Experts of a small language model: width 128.
Below are experts of layer 2 (counted from 0) of a mixture-of-experts language model. Rows are named router (the router's row for the expert), up (a neuron's input weights, with its number) and show model dimensions 0-127. Each number is 200 + 40 x the weight over its row's rms, rounded and kept within 0 to 999.
Before each expert's rows: a language model's description of what the expert responds to. This comes from a sample of Wikipedia text that the model never trained on.

# expert 53
What it handles: Full stops and other closing punctuation ending a sentence or list item, before a line break or capital, as in treatment., properties.
router,261,217,211,212,186,230,199,206,192,289,221,172,244,261,188,211,158,211,207,160,254,202,176,272,283,205,128,222,179,299,201,164,180,172,201,194,197,190,190,208,199,280,194,162,188,111,204,72,204,204,202,162,189,186,209,180,167,231,184,219,223,198,202,104,203,145,193,171,141,160,123,159,200,181,106,150,295,205,199,230,213,175,260,194,182,220,225,202,262,178,251,168,109,227,210,150,181,211,293,207,203,219,185,207,224,209,207,119,235,185,196,211,158,198,257,219,164,249,228,244,220,209,235,241,183,218,221,172
up0,127,177,222,242,172,180,267,155,294,172,143,238,128,155,197,183,202,131,218,186,254,211,205,218,147,194,217,167,182,199,206,253,188,243,192,156,253,177,207,189,216,193,293,202,245,221,181,223,181,260,254,229,229,154,166,155,124,207,175,216,207,189,147,210,166,188,183,168,226,180,246,60,199,191,171,249,145,122,118,137,237,194,206,185,211,236,163,129,219,269,167,144,176,186,210,222,129,177,199,170,221,184,154,207,224,182,207,206,198,178,166,189,208,153,185,229,221,219,152,262,196,111,169,273,168,177,167,193
up1,163,245,209,155,222,289,213,201,155,246,246,164,195,199,231,187,181,262,206,74,158,177,181,210,225,181,221,254,184,118,218,261,237,202,173,169,198,213,230,241,181,253,170,182,276,256,220,134,179,247,151,232,193,198,178,272,222,112,184,246,152,174,127,267,180,234,202,204,206,235,196,159,195,190,209,272,306,209,193,160,229,238,188,159,226,155,207,192,171,211,218,224,235,195,238,186,228,200,210,78,211,257,195,165,242,238,219,227,172,170,192,225,189,190,254,161,244,228,196,166,160,220,179,244,120,197,164,252
up2,177,179,205,153,147,174,221,176,191,167,207,274,188,147,187,217,180,254,251,202,164,182,189,154,169,151,252,157,246,210,240,205,238,183,160,166,155,174,239,224,202,149,174,246,202,250,225,188,153,172,78,129,187,163,153,243,181,262,176,173,197,212,185,178,183,129,227,237,186,184,204,225,176,173,228,228,199,200,219,186,167,244,229,265,238,156,128,146,140,254,205,186,167,269,231,296,208,148,212,223,268,162,219,158,177,217,207,113,223,246,152,193,244,202,104,252,226,184,163,147,218,143,171,253,180,174,250,143
up3,161,182,185,198,181,234,190,210,224,146,277,221,179,220,181,227,164,192,199,236,284,258,207,257,183,145,177,232,113,207,184,217,234,231,236,217,188,228,275,172,180,199,211,145,197,186,245,253,203,250,193,199,277,288,208,154,164,203,256,277,274,212,138,256,157,196,139,197,201,195,214,169,246,233,162,205,177,208,188,162,220,250,142,126,237,219,166,261,263,256,181,195,254,238,235,191,214,179,253,225,146,189,254,284,267,238,170,175,175,229,173,241,195,153,305,261,197,205,178,212,258,209,170,175,238,228,203,197
up4,224,245,139,240,186,244,317,226,171,245,247,202,228,218,190,273,195,170,279,308,234,217,202,181,190,165,210,218,186,195,225,242,199,274,233,187,234,160,243,201,209,151,211,202,95,164,147,216,236,221,105,213,234,129,204,173,231,172,246,235,141,195,181,181,197,189,201,222,219,223,161,165,242,209,163,201,195,129,148,265,262,148,181,158,189,204,215,194,178,186,236,290,188,241,239,176,196,257,285,222,246,169,222,259,218,229,233,149,218,150,193,190,165,224,262,251,204,272,184,167,160,231,180,174,216,186,193,185

# expert 8
What it handles: Abstract or general nouns right after the, a, or his, often followed by of, such as way, term, part, name, time.
router,210,276,209,182,177,205,252,76,100,257,190,181,165,183,181,195,151,242,190,134,216,214,188,154,229,145,143,245,206,207,143,163,216,172,333,196,196,208,195,182,131,264,194,191,203,181,225,179,172,261,229,201,150,194,215,144,182,201,201,259,189,210,242,135,171,211,229,181,159,168,170,162,202,210,153,187,215,265,197,198,242,173,204,180,209,164,188,211,183,208,277,154,190,250,208,131,201,209,220,198,190,173,171,168,181,191,211,105,278,180,128,216,165,220,299,224,241,284,223,224,208,152,222,225,208,241,166,175
up0,198,150,238,194,171,240,271,184,189,264,196,218,179,222,218,217,231,201,196,204,212,201,243,190,205,162,174,213,264,187,190,230,202,194,218,199,135,144,183,236,180,155,261,156,151,244,228,176,201,233,163,268,95,218,170,190,298,269,282,202,210,217,143,226,204,132,202,250,205,143,196,124,187,229,194,228,162,275,201,125,171,247,117,196,161,221,144,201,207,266,210,209,234,177,181,185,243,233,135,203,299,224,191,245,275,219,260,141,271,139,191,189,187,181,207,236,219,183,162,185,167,208,235,156,131,179,213,215
up1,178,203,102,256,235,194,254,172,167,181,229,140,202,250,208,173,226,188,124,156,107,142,224,200,213,231,232,270,168,161,241,222,207,141,190,200,234,208,240,231,146,319,121,189,193,230,227,159,243,199,133,209,163,200,156,216,237,189,194,177,269,181,272,267,109,213,251,186,168,227,180,252,209,196,191,189,224,209,196,167,217,138,221,229,198,179,233,196,214,188,144,189,164,209,230,251,275,186,211,168,222,261,219,170,204,193,241,203,245,182,164,208,204,238,198,271,223,188,241,163,174,140,214,198,169,275,192,303
up2,232,191,139,180,242,156,204,172,125,228,202,234,261,191,217,193,168,240,243,198,181,225,170,105,201,205,200,234,180,215,126,204,243,221,179,202,210,174,274,211,236,253,170,180,135,199,230,198,155,199,239,177,164,218,263,185,216,208,189,190,220,203,118,146,213,271,191,219,132,177,213,119,214,186,241,196,294,215,261,184,204,196,213,181,140,210,263,191,166,173,186,247,201,231,255,221,145,159,151,201,175,216,250,200,196,172,232,225,204,178,176,203,154,227,246,144,297,196,290,206,125,164,229,182,193,255,116,315
up3,211,259,162,218,219,231,160,241,117,189,201,179,164,220,116,175,181,165,181,155,202,191,210,282,246,147,146,174,296,186,249,156,208,236,254,179,195,160,146,215,147,177,250,214,227,155,154,148,209,240,258,214,202,220,213,187,234,238,192,271,224,162,264,202,243,199,210,171,214,226,203,172,183,238,287,238,216,207,194,157,211,206,167,229,227,143,146,294,188,184,151,201,146,218,195,124,147,183,250,148,179,260,227,114,201,179,156,241,301,212,179,181,195,206,160,283,167,219,221,191,209,164,256,190,162,239,167,205
up4,212,178,141,150,198,239,137,171,210,225,228,247,191,176,158,209,167,170,172,204,187,254,185,187,190,146,108,197,168,86,229,192,214,153,270,183,214,188,210,244,206,202,183,192,220,287,232,213,214,214,180,159,147,189,264,156,194,192,206,122,240,134,171,188,209,235,192,242,106,239,189,257,112,226,189,203,234,237,174,174,226,176,139,267,236,215,162,203,234,171,171,142,216,200,193,142,216,211,139,154,185,128,157,195,182,237,175,181,107,188,138,200,179,276,157,260,221,210,185,197,196,319,207,174,201,225,168,206

# expert 41
What it handles: Bare space tokens between words, often before numbers or a following word in tables and prose, as in completed 35, All 137.
router,227,223,201,190,156,216,197,128,200,180,172,178,212,247,205,293,194,197,199,190,236,192,122,231,316,88,157,223,180,261,206,183,192,205,226,166,214,187,196,231,182,217,185,172,193,188,153,157,206,215,186,201,178,115,216,186,179,220,179,189,207,216,213,164,287,145,201,114,156,137,211,204,240,158,120,200,200,206,202,209,209,222,232,164,225,194,252,167,248,173,190,175,165,233,228,166,215,188,239,286,258,238,178,86,175,178,192,188,217,180,141,216,195,206,200,225,193,214,196,213,227,214,306,356,227,211,187,187
up0,199,134,197,188,222,174,193,237,137,169,202,183,273,233,240,226,229,190,191,154,193,171,241,146,149,205,195,227,197,265,230,220,198,209,193,214,197,207,201,243,225,203,220,190,208,159,180,230,205,225,190,217,236,171,229,153,286,294,83,154,157,171,237,174,221,173,243,190,132,175,169,193,135,234,172,242,216,170,195,150,140,183,207,187,222,234,240,231,298,147,123,135,152,150,224,188,231,129,174,176,208,298,210,170,216,244,267,172,208,157,186,224,190,138,170,135,194,207,185,164,251,302,235,153,167,162,240,216
up1,233,286,188,135,167,236,219,171,159,235,258,209,221,162,254,222,251,226,266,236,144,190,270,182,157,205,208,182,256,142,155,219,238,188,234,241,256,254,194,197,233,191,140,262,209,201,150,228,184,212,243,162,244,197,284,165,200,147,192,162,199,178,195,124,200,228,222,194,204,189,222,202,161,200,241,176,268,121,195,175,172,138,204,191,220,186,217,95,176,157,235,180,309,211,183,256,218,185,169,170,156,225,223,264,182,259,218,256,141,148,281,237,199,213,199,200,224,211,196,233,188,193,290,258,188,174,221,243
up2,224,180,208,239,175,246,185,228,335,227,240,220,233,243,186,129,187,205,243,203,220,229,159,181,189,143,209,200,201,151,232,217,205,172,196,139,146,155,201,214,165,223,226,201,191,261,180,288,221,211,219,205,90,264,221,249,240,188,178,158,249,237,269,205,129,163,231,248,176,190,191,198,217,186,253,209,261,198,142,183,212,180,104,275,166,198,280,249,199,172,141,211,237,219,191,170,173,199,268,142,204,218,142,160,227,198,185,241,131,223,175,230,162,141,229,180,249,214,265,144,247,204,188,209,203,178,146,162
up3,306,195,219,193,196,196,190,205,248,177,215,193,241,174,225,190,192,195,222,195,266,102,225,222,180,249,117,161,204,254,177,231,230,116,164,219,242,127,177,181,215,217,161,230,167,180,161,244,228,138,84,323,172,191,187,203,199,233,212,171,189,196,160,203,239,137,235,184,205,226,255,253,188,179,214,150,168,246,146,212,187,243,188,207,145,201,203,183,143,219,175,154,177,213,243,173,258,228,222,160,167,230,218,213,153,240,177,175,188,193,229,224,195,212,185,136,188,149,260,220,267,227,204,265,323,242,228,208
up4,234,163,163,142,158,257,208,136,239,193,176,171,180,281,294,257,176,161,139,228,228,235,149,208,221,143,171,186,172,200,228,153,172,197,220,212,176,111,180,234,203,227,197,250,238,229,179,170,183,157,237,232,234,139,175,216,194,169,166,279,175,218,156,145,241,204,144,142,193,164,183,225,195,209,187,188,235,182,181,206,169,182,201,197,223,220,255,176,183,168,300,227,208,230,237,145,253,278,174,258,208,152,235,133,230,246,271,237,180,104,156,184,197,189,150,228,197,208,252,207,182,272,294,237,150,176,197,179

# expert 58
What it handles: Countries, regions and similar proper nouns after in, of or the, such as Iceland, Nepal, Queensland, Ghana, plus unit abbreviations like km and m.
router,243,336,222,169,175,203,219,130,121,157,193,179,208,187,253,228,160,191,173,183,217,180,108,211,241,193,163,212,184,203,194,194,185,172,239,208,224,207,217,192,206,240,237,180,154,150,226,159,228,282,169,192,181,205,204,171,164,205,198,198,262,209,215,234,178,114,198,218,205,136,261,193,213,177,107,208,204,207,232,285,216,203,188,171,242,169,202,199,229,198,160,91,172,190,162,179,198,219,198,209,236,279,172,77,229,201,217,142,164,192,202,224,175,238,221,244,158,233,198,252,239,209,226,297,246,205,121,141
up0,214,217,236,228,236,220,215,175,150,180,194,246,201,265,122,175,246,140,237,221,166,175,135,200,169,148,207,254,198,206,236,200,305,191,169,236,199,223,165,145,172,153,246,165,195,222,169,150,255,194,191,219,213,165,302,137,194,236,172,219,189,201,185,218,160,241,281,134,281,209,154,185,183,78,164,278,159,185,123,193,226,226,171,205,202,192,155,173,144,149,189,187,192,200,175,262,186,192,212,222,223,256,166,251,232,197,228,145,213,231,253,207,248,176,206,211,120,269,162,219,250,176,215,162,231,223,149,191
up1,258,202,204,191,216,200,234,171,196,256,269,223,263,216,187,208,250,206,135,240,195,172,216,202,225,233,187,149,232,178,240,203,228,194,156,159,197,245,222,284,250,139,232,200,206,215,235,239,313,189,166,199,159,193,230,166,138,209,198,281,187,184,173,197,168,175,221,224,143,187,302,185,242,243,155,159,249,244,227,256,196,182,171,229,248,214,189,172,107,218,214,141,227,156,234,186,156,178,238,226,215,268,143,199,323,213,170,240,215,249,231,192,188,170,183,263,179,253,170,253,260,280,187,207,249,199,204,156
up2,247,273,243,182,260,150,183,201,130,132,198,189,210,164,164,153,218,276,207,162,167,129,192,233,161,215,248,201,266,197,201,124,212,155,243,192,185,262,217,151,193,199,184,164,200,123,185,233,212,129,233,160,155,206,202,212,179,180,251,140,124,222,212,261,202,185,217,171,219,235,155,237,209,170,154,227,189,213,245,247,195,237,235,166,140,176,132,225,154,208,178,204,320,171,218,179,221,229,249,245,240,293,234,208,174,264,200,216,231,248,200,236,245,168,194,222,199,267,159,229,215,238,267,170,211,211,160,270
up3,219,203,236,211,198,214,201,124,265,317,183,238,179,199,252,204,195,202,229,171,192,193,265,187,226,180,204,157,182,244,186,244,141,176,214,264,209,154,171,276,270,288,237,184,228,230,233,113,166,171,208,182,189,136,154,179,245,229,212,211,208,205,257,206,100,167,231,240,206,162,228,208,188,220,149,196,252,125,190,218,204,249,235,231,175,213,275,179,207,213,174,124,195,207,227,159,186,179,218,226,243,159,229,242,127,159,199,224,118,205,148,187,206,242,236,188,212,202,257,205,177,164,184,263,304,173,203,125
up4,230,259,179,284,201,141,176,171,206,164,219,210,244,253,202,161,243,193,229,210,182,195,156,267,251,181,144,226,224,117,156,286,143,118,234,233,207,161,219,205,167,167,149,284,198,134,158,166,205,183,237,221,234,227,170,127,168,190,162,206,211,229,241,211,206,178,263,188,222,233,182,227,187,237,196,226,203,266,146,224,177,173,129,226,217,183,230,111,218,237,258,176,244,165,118,194,226,230,219,216,187,156,149,208,207,238,160,206,165,213,188,163,187,256,252,165,161,250,184,160,220,287,218,252,243,260,121,198

# expert 4
What it handles: Opening parentheses and similar openers after names, titles or values, typically before dates, conversions or pronunciations, as in (1979), (c.104, (1.75 m.
router,304,205,207,164,158,215,169,134,167,160,218,211,227,244,215,221,185,198,210,131,213,175,178,259,265,148,187,215,194,240,216,173,176,152,246,140,192,209,225,186,178,267,216,183,175,144,145,187,278,230,221,162,156,195,264,139,176,277,168,199,234,227,205,179,254,173,194,117,240,139,218,204,202,157,222,162,274,194,198,208,196,172,209,181,201,130,271,142,270,154,232,200,187,227,232,197,206,188,214,309,225,267,178,208,199,225,189,134,189,174,118,213,197,203,176,268,195,233,214,188,242,200,239,305,196,210,117,197
up0,145,197,212,184,218,179,168,179,301,227,216,204,165,201,311,150,216,248,134,216,233,180,249,252,227,174,232,178,181,193,184,204,218,212,237,132,139,168,207,183,139,245,214,207,174,149,251,236,221,250,184,170,165,237,155,186,264,210,257,195,215,226,158,180,226,207,134,250,237,235,144,144,191,145,275,153,202,165,200,212,218,206,268,168,213,361,276,236,154,219,261,158,215,164,160,239,272,171,217,224,223,176,169,176,222,182,215,194,185,175,213,184,166,252,201,168,147,226,251,196,227,212,226,192,155,150,175,175
up1,204,237,167,230,180,164,240,205,203,179,223,212,223,193,169,203,141,163,199,112,208,210,205,255,129,116,214,185,174,193,233,148,181,207,314,242,216,164,228,173,156,279,261,173,240,204,120,158,177,202,217,164,208,237,147,243,116,167,254,203,193,199,223,178,227,165,169,180,192,194,170,236,139,241,208,189,215,147,208,194,215,195,268,133,212,196,166,201,206,165,191,246,154,214,226,174,212,147,161,168,265,215,98,264,190,129,264,182,210,160,212,197,234,283,187,226,172,260,214,187,158,123,249,245,203,116,193,235
up2,207,234,178,129,272,205,152,241,222,198,187,197,212,146,164,153,187,198,160,240,227,202,231,184,236,219,258,173,227,173,193,237,247,202,284,201,190,212,282,217,166,282,197,269,189,234,248,151,186,214,232,185,224,232,222,182,158,112,185,202,253,273,208,150,157,232,168,212,196,219,177,212,192,222,206,228,280,227,133,307,224,208,210,204,218,210,240,187,116,216,197,201,195,181,185,177,234,253,275,226,188,174,190,228,164,206,276,80,135,247,156,174,231,163,191,142,153,225,161,201,208,139,261,175,232,204,129,218
up3,239,263,110,162,215,269,174,180,134,198,197,174,184,249,196,238,149,206,271,135,216,246,142,181,210,200,220,237,242,211,242,245,110,263,151,208,187,248,198,230,194,250,175,252,230,131,250,219,215,232,198,186,282,218,235,238,221,211,235,233,133,211,202,175,183,216,172,190,222,158,163,175,216,237,204,177,220,315,159,154,164,182,133,159,237,204,179,214,221,127,219,236,230,290,230,208,154,112,226,202,154,211,226,193,204,280,154,108,178,207,222,265,205,154,213,200,206,213,236,204,217,259,185,170,214,205,201,208
up4,145,204,162,225,181,162,148,199,221,178,180,135,146,241,150,252,193,240,226,228,221,292,195,181,271,237,201,202,186,197,239,192,179,208,224,172,220,252,196,211,171,255,145,240,140,206,211,220,202,253,194,173,246,286,248,120,171,217,135,136,220,178,233,179,188,247,171,247,148,176,158,172,226,217,199,196,235,207,129,202,250,232,191,215,268,181,217,135,138,184,134,220,203,175,181,197,111,184,297,182,136,214,131,186,179,193,232,153,190,109,209,171,180,132,156,152,253,211,176,137,206,236,237,160,200,202,138,241

# expert 29
What it handles: Periods ending numbers or sentences, plus group nouns like family, team, species, age, often in census text such as average family size.
router,242,298,231,165,165,212,218,173,138,272,209,186,261,216,217,217,94,224,205,204,240,212,186,225,225,196,181,188,215,243,190,176,164,104,241,179,218,166,172,143,159,228,183,190,129,79,239,175,197,230,169,142,174,194,223,112,152,202,172,157,222,248,269,176,234,165,191,151,152,189,215,206,246,219,151,174,264,205,214,247,242,171,255,181,190,212,244,207,186,189,235,111,164,226,232,176,256,182,248,181,161,208,216,212,200,224,207,116,229,235,188,210,133,204,211,181,150,249,251,206,253,200,235,276,175,229,180,144
up0,178,173,173,254,195,182,180,222,221,275,133,160,215,139,207,247,239,145,224,116,176,200,185,178,232,273,274,204,227,201,151,258,192,226,166,178,253,186,234,191,210,249,191,151,176,230,227,199,226,226,146,185,250,240,166,87,110,228,197,155,237,193,219,199,200,239,219,199,191,206,215,214,196,232,127,210,184,194,227,214,161,196,207,218,216,174,303,185,181,220,174,281,182,206,129,220,121,245,202,245,173,219,147,265,138,189,227,161,146,156,297,201,117,202,193,182,198,250,208,211,215,152,233,204,115,219,156,192
up1,183,212,249,218,149,237,195,139,193,159,291,137,168,201,230,246,175,212,183,198,138,185,182,199,194,173,131,200,242,222,209,215,184,148,167,269,160,120,196,204,170,228,180,195,206,211,218,172,217,203,245,242,171,227,186,170,235,171,245,176,169,164,227,171,194,192,251,238,216,241,242,227,266,152,172,195,194,130,212,192,197,165,144,179,238,276,154,184,173,233,271,224,97,175,245,165,234,144,271,190,183,165,198,188,194,264,180,103,272,162,235,280,137,160,231,132,293,143,200,163,230,167,253,206,217,200,186,178
up2,207,197,156,321,216,185,231,151,158,120,274,228,208,230,217,215,181,229,170,218,192,206,222,237,207,235,182,203,189,214,199,148,165,111,230,169,226,237,135,198,144,218,189,279,203,152,179,179,187,213,172,219,162,189,147,181,226,233,173,276,220,184,283,234,247,199,167,138,248,213,194,185,219,200,269,95,221,148,137,217,164,208,241,207,250,230,184,224,196,200,243,164,214,178,216,147,264,200,243,185,149,251,237,154,213,185,195,157,297,247,178,173,177,195,218,205,264,157,230,150,129,173,261,221,225,258,243,248
up3,231,238,279,248,165,231,164,264,170,245,248,220,180,155,201,213,162,186,241,294,167,198,201,227,188,152,201,179,265,272,224,265,168,215,171,151,283,235,151,156,197,268,145,208,188,245,206,190,187,287,205,205,165,226,183,187,201,150,119,144,204,219,254,161,208,186,139,190,223,205,198,224,220,206,204,168,251,186,212,153,214,238,201,204,270,154,258,218,193,228,209,157,221,181,193,248,188,134,228,209,198,51,128,229,173,231,166,217,238,261,254,242,201,229,156,191,176,255,239,206,246,189,240,243,160,217,224,187
up4,179,141,168,175,189,146,206,231,187,232,204,184,177,203,138,165,191,185,189,232,91,180,212,252,139,154,271,234,187,176,194,171,195,191,157,180,161,209,243,155,303,188,152,247,229,215,91,222,203,229,176,171,196,237,195,198,159,161,203,198,244,220,211,192,176,156,184,171,155,209,217,277,273,240,176,228,233,234,240,175,223,210,229,207,245,234,240,116,273,169,127,302,182,232,224,225,227,146,166,164,240,146,209,190,180,197,217,183,162,206,235,196,261,228,164,178,207,160,117,211,140,139,118,232,143,186,217,180

# expert 30
What it handles: Whole-word common nouns and name starts after articles, such as public, health, data, water, Web, Car, community.
router,227,246,211,172,185,190,234,112,165,238,195,167,266,196,182,217,152,191,199,192,200,216,181,229,193,180,143,238,226,220,189,179,161,162,304,205,222,188,193,201,203,241,216,179,194,184,226,188,182,272,219,212,193,95,227,161,175,156,168,182,218,271,239,160,166,159,244,249,172,153,180,205,221,177,171,215,229,215,244,286,200,194,278,192,200,184,180,194,212,183,190,128,193,239,133,143,216,221,187,283,194,250,202,140,91,98,297,109,204,216,173,204,169,222,239,250,218,207,171,220,268,234,250,273,213,237,180,186
up0,213,124,249,256,209,208,210,246,200,297,177,174,223,154,191,224,180,152,187,204,181,204,185,158,224,147,189,205,210,182,199,282,148,246,133,221,152,252,87,199,227,212,223,196,243,238,174,254,241,181,209,167,262,152,200,184,124,174,201,130,244,130,218,199,226,213,204,196,227,217,214,240,191,298,209,153,138,261,187,232,152,165,177,276,211,245,189,169,229,127,147,218,228,248,186,111,179,212,214,246,180,240,137,212,168,247,246,128,142,198,142,202,212,205,248,144,188,209,191,194,183,246,229,187,138,197,211,204
up1,239,175,156,190,227,181,257,111,201,176,243,291,183,257,180,206,223,217,195,225,179,195,177,242,229,161,219,216,244,207,160,156,202,123,236,119,204,187,228,157,244,160,220,188,186,135,216,205,239,176,177,196,205,189,169,148,244,173,155,202,155,289,129,206,133,192,225,234,211,184,161,182,251,200,299,183,251,177,183,298,286,211,227,163,244,202,186,234,261,274,226,252,215,201,251,228,218,169,248,202,155,228,157,208,184,136,238,207,235,169,135,103,166,190,191,204,242,174,167,154,175,195,217,174,243,272,193,194
up2,129,222,181,215,157,187,226,182,155,209,251,161,250,218,196,171,150,167,167,189,147,204,216,273,172,197,258,239,209,212,231,204,160,119,246,204,228,167,187,84,199,240,233,156,208,208,291,179,164,146,190,194,183,151,232,148,238,234,173,191,234,223,211,161,185,245,177,183,197,179,232,202,211,180,146,197,168,153,217,193,242,191,248,241,221,145,267,156,165,189,237,215,157,252,199,203,167,210,190,278,152,201,270,222,154,128,245,63,195,133,248,199,186,144,151,167,178,242,197,150,198,227,139,263,191,241,155,187
up3,201,237,213,172,189,223,112,110,277,261,128,125,179,222,101,231,233,236,167,147,148,251,156,253,227,252,182,150,289,202,193,235,209,198,212,251,198,182,209,194,186,199,237,225,216,213,208,238,175,202,225,196,201,225,199,238,147,186,147,268,225,236,130,192,242,247,176,237,213,139,223,170,177,249,203,140,258,162,110,211,224,222,150,206,211,185,170,205,176,249,172,194,142,239,141,133,199,164,244,166,201,227,206,268,156,200,121,185,189,176,264,233,166,196,179,190,153,219,226,253,195,174,168,189,206,281,186,235
up4,236,192,208,271,210,209,174,151,187,211,199,235,149,280,198,229,184,219,187,150,153,227,223,224,227,134,140,238,162,290,158,251,216,225,211,195,198,243,192,258,218,167,200,195,247,229,132,216,131,241,220,266,238,171,204,212,220,209,221,229,179,195,187,162,196,187,166,138,221,141,245,158,196,240,166,213,227,200,185,174,161,168,168,229,216,167,95,234,216,204,167,259,115,204,282,178,258,207,157,248,202,236,217,201,195,202,192,145,237,202,309,196,282,166,178,183,196,212,212,253,199,204,176,333,239,222,262,257

# expert 59
What it handles: Spaces, parentheses and slashes in table cells, plus the first byte of Thai and Indic characters, unit pieces like km, and ^{ _{ markup.
router,259,237,225,165,169,225,170,119,178,170,210,169,176,231,210,244,126,192,197,175,201,208,182,236,263,143,162,216,159,246,193,177,149,135,208,170,200,188,216,165,192,213,210,183,140,210,194,163,233,290,146,159,141,206,221,193,158,255,168,183,245,257,219,153,262,155,210,156,206,101,196,176,234,132,209,226,203,204,220,220,184,191,249,162,212,128,221,180,295,173,225,215,173,213,193,199,221,179,190,257,286,212,183,156,204,219,217,168,187,230,146,218,183,216,224,208,148,241,172,264,218,227,306,341,226,212,158,155
up0,149,131,285,205,185,230,155,235,302,160,200,183,228,188,181,226,149,185,207,194,169,177,247,304,220,177,220,133,149,237,181,128,139,150,140,156,246,273,133,183,220,230,200,187,232,183,199,160,168,212,201,223,153,258,159,244,171,219,119,216,177,173,140,125,271,173,188,184,168,188,181,169,230,180,260,193,207,193,203,124,162,177,213,170,157,182,188,174,154,187,239,204,222,199,209,132,204,226,207,167,121,222,181,192,231,147,199,214,189,123,189,227,196,185,201,102,210,214,221,143,250,236,215,236,209,212,127,247
up1,149,130,193,257,174,277,269,149,154,208,245,261,214,129,214,284,214,176,277,237,184,147,232,218,265,161,220,197,285,199,130,180,159,186,226,210,192,196,141,173,172,236,158,267,213,198,216,176,258,226,247,181,200,166,190,164,258,206,213,256,239,258,211,250,216,241,155,156,207,180,172,157,157,155,167,174,267,217,232,164,169,181,204,225,226,180,157,233,233,168,240,193,250,228,228,177,166,111,198,213,242,138,206,222,191,218,215,176,223,219,146,204,187,178,191,196,274,243,119,196,292,257,180,183,133,184,230,202
up2,252,127,195,267,150,184,167,231,188,154,217,193,194,263,219,224,215,213,188,148,273,179,217,246,215,230,163,191,220,128,260,248,169,211,157,133,173,241,248,158,99,170,186,219,183,187,154,212,215,157,151,213,187,216,140,177,177,216,227,157,182,234,188,184,274,173,241,201,145,180,188,246,229,230,261,273,171,215,215,272,111,162,192,128,141,205,186,254,161,160,188,157,172,228,189,270,123,231,227,269,178,186,180,254,248,238,230,241,174,154,163,215,187,184,177,212,207,251,184,235,192,228,301,205,238,155,181,228
up3,187,211,202,180,272,189,258,152,143,163,261,240,241,267,182,224,119,223,219,182,164,229,183,165,232,228,191,278,251,229,108,298,187,123,216,179,214,240,184,245,252,190,216,196,209,253,173,171,195,191,176,204,220,206,194,164,199,224,257,232,176,241,137,66,204,243,183,215,292,214,204,227,183,180,224,255,198,195,205,209,185,192,153,94,215,146,199,204,187,245,170,210,213,249,214,163,216,202,190,166,185,196,201,173,254,247,217,106,205,280,153,176,195,189,195,189,206,229,143,244,244,176,209,228,256,266,158,194
up4,208,222,246,230,172,243,160,182,163,124,269,145,224,210,222,179,173,251,250,155,71,246,148,214,208,280,137,222,205,207,221,159,168,246,198,141,185,202,227,185,166,124,200,218,197,250,91,254,226,262,168,231,199,172,281,188,171,159,196,176,165,196,208,124,207,167,255,198,186,133,212,293,190,192,212,204,205,156,200,183,196,128,195,225,246,232,156,87,188,143,202,211,197,168,155,238,212,196,193,220,236,186,213,257,228,271,201,152,191,224,192,222,152,187,250,216,170,234,190,262,210,217,213,209,242,199,217,184

# expert 13
What it handles: Periods closing sentences, plus abbreviation dots such as b. 1930 and vs. and decimal points, and ). or ." endings.
router,306,217,226,207,191,214,228,201,197,257,202,184,194,279,172,221,175,238,205,197,259,199,189,297,323,209,189,216,169,236,182,188,190,161,178,210,184,184,197,204,195,259,203,174,156,155,217,108,206,185,184,164,170,177,207,172,164,210,160,199,231,224,267,215,263,164,204,198,175,199,171,163,228,166,92,148,259,202,193,255,203,204,280,174,202,229,247,131,215,169,238,170,73,219,198,99,178,199,291,229,202,212,200,196,216,225,200,125,278,178,147,187,225,184,197,206,191,236,176,213,259,205,235,245,185,193,232,167
up0,198,197,178,227,185,219,175,216,215,113,182,237,170,180,195,219,209,212,221,237,274,251,191,219,212,181,148,170,228,219,274,191,172,200,172,235,131,226,349,141,194,195,214,200,205,283,192,154,237,170,151,220,228,215,225,185,182,184,216,153,265,213,243,179,250,147,211,215,187,152,226,201,227,181,174,287,190,179,217,203,176,273,176,130,226,275,173,190,201,206,228,212,193,177,128,157,296,204,202,202,203,161,184,187,258,195,205,79,249,150,239,200,227,139,265,188,220,217,207,141,266,167,124,216,179,149,190,220
up1,193,175,293,210,160,234,206,193,92,171,214,199,225,119,222,157,182,109,222,184,189,289,210,179,211,233,161,204,226,233,231,246,254,223,279,217,240,224,168,213,259,247,189,221,208,262,217,206,233,177,171,203,224,175,190,202,139,167,240,163,247,211,229,119,179,162,206,107,183,106,167,245,152,249,213,247,208,175,176,203,212,215,233,279,167,202,204,193,138,158,211,146,225,153,150,237,209,152,216,160,225,220,186,205,189,187,267,251,195,256,217,228,149,201,181,269,180,272,172,238,162,188,259,247,263,213,178,209
up2,220,155,147,239,211,217,231,193,152,264,180,196,227,268,198,248,184,278,199,195,219,208,231,219,179,203,256,206,218,187,283,241,100,175,130,158,143,162,211,178,154,128,200,183,211,182,122,231,210,231,202,233,151,173,161,171,175,155,153,278,161,156,206,186,293,211,140,195,138,228,185,169,217,238,206,157,253,236,224,205,180,237,235,237,292,245,131,285,195,202,245,225,198,178,235,165,199,260,184,226,163,248,239,199,236,216,234,190,216,176,147,205,205,256,122,205,259,196,167,216,211,181,224,165,246,138,243,159
up3,160,219,230,174,215,220,161,195,203,237,232,325,178,158,155,155,199,280,164,206,219,161,162,197,174,269,168,194,180,184,208,245,122,227,127,234,141,230,238,210,194,221,204,152,192,214,191,154,223,189,147,290,169,239,220,181,262,200,183,240,260,252,228,229,193,114,201,215,135,134,265,139,206,256,181,152,190,205,219,280,150,173,160,163,249,270,182,204,197,255,127,208,168,175,279,209,233,204,186,224,153,190,192,221,206,206,175,214,212,177,216,139,205,225,246,198,172,117,193,198,176,186,134,147,225,194,132,210
up4,180,184,184,207,301,237,119,171,221,184,158,288,197,186,239,202,174,218,180,271,195,242,144,215,229,170,252,206,223,261,156,229,149,222,162,149,220,233,210,192,176,276,160,230,217,269,180,198,176,126,176,189,202,160,250,190,210,166,191,306,199,173,167,255,157,228,154,226,267,249,189,158,231,181,175,185,187,173,239,172,214,196,138,218,197,194,211,244,189,242,207,212,206,195,190,189,184,246,288,220,92,228,244,204,146,198,166,88,225,176,149,176,220,132,147,237,231,235,189,202,225,229,285,226,231,172,170,225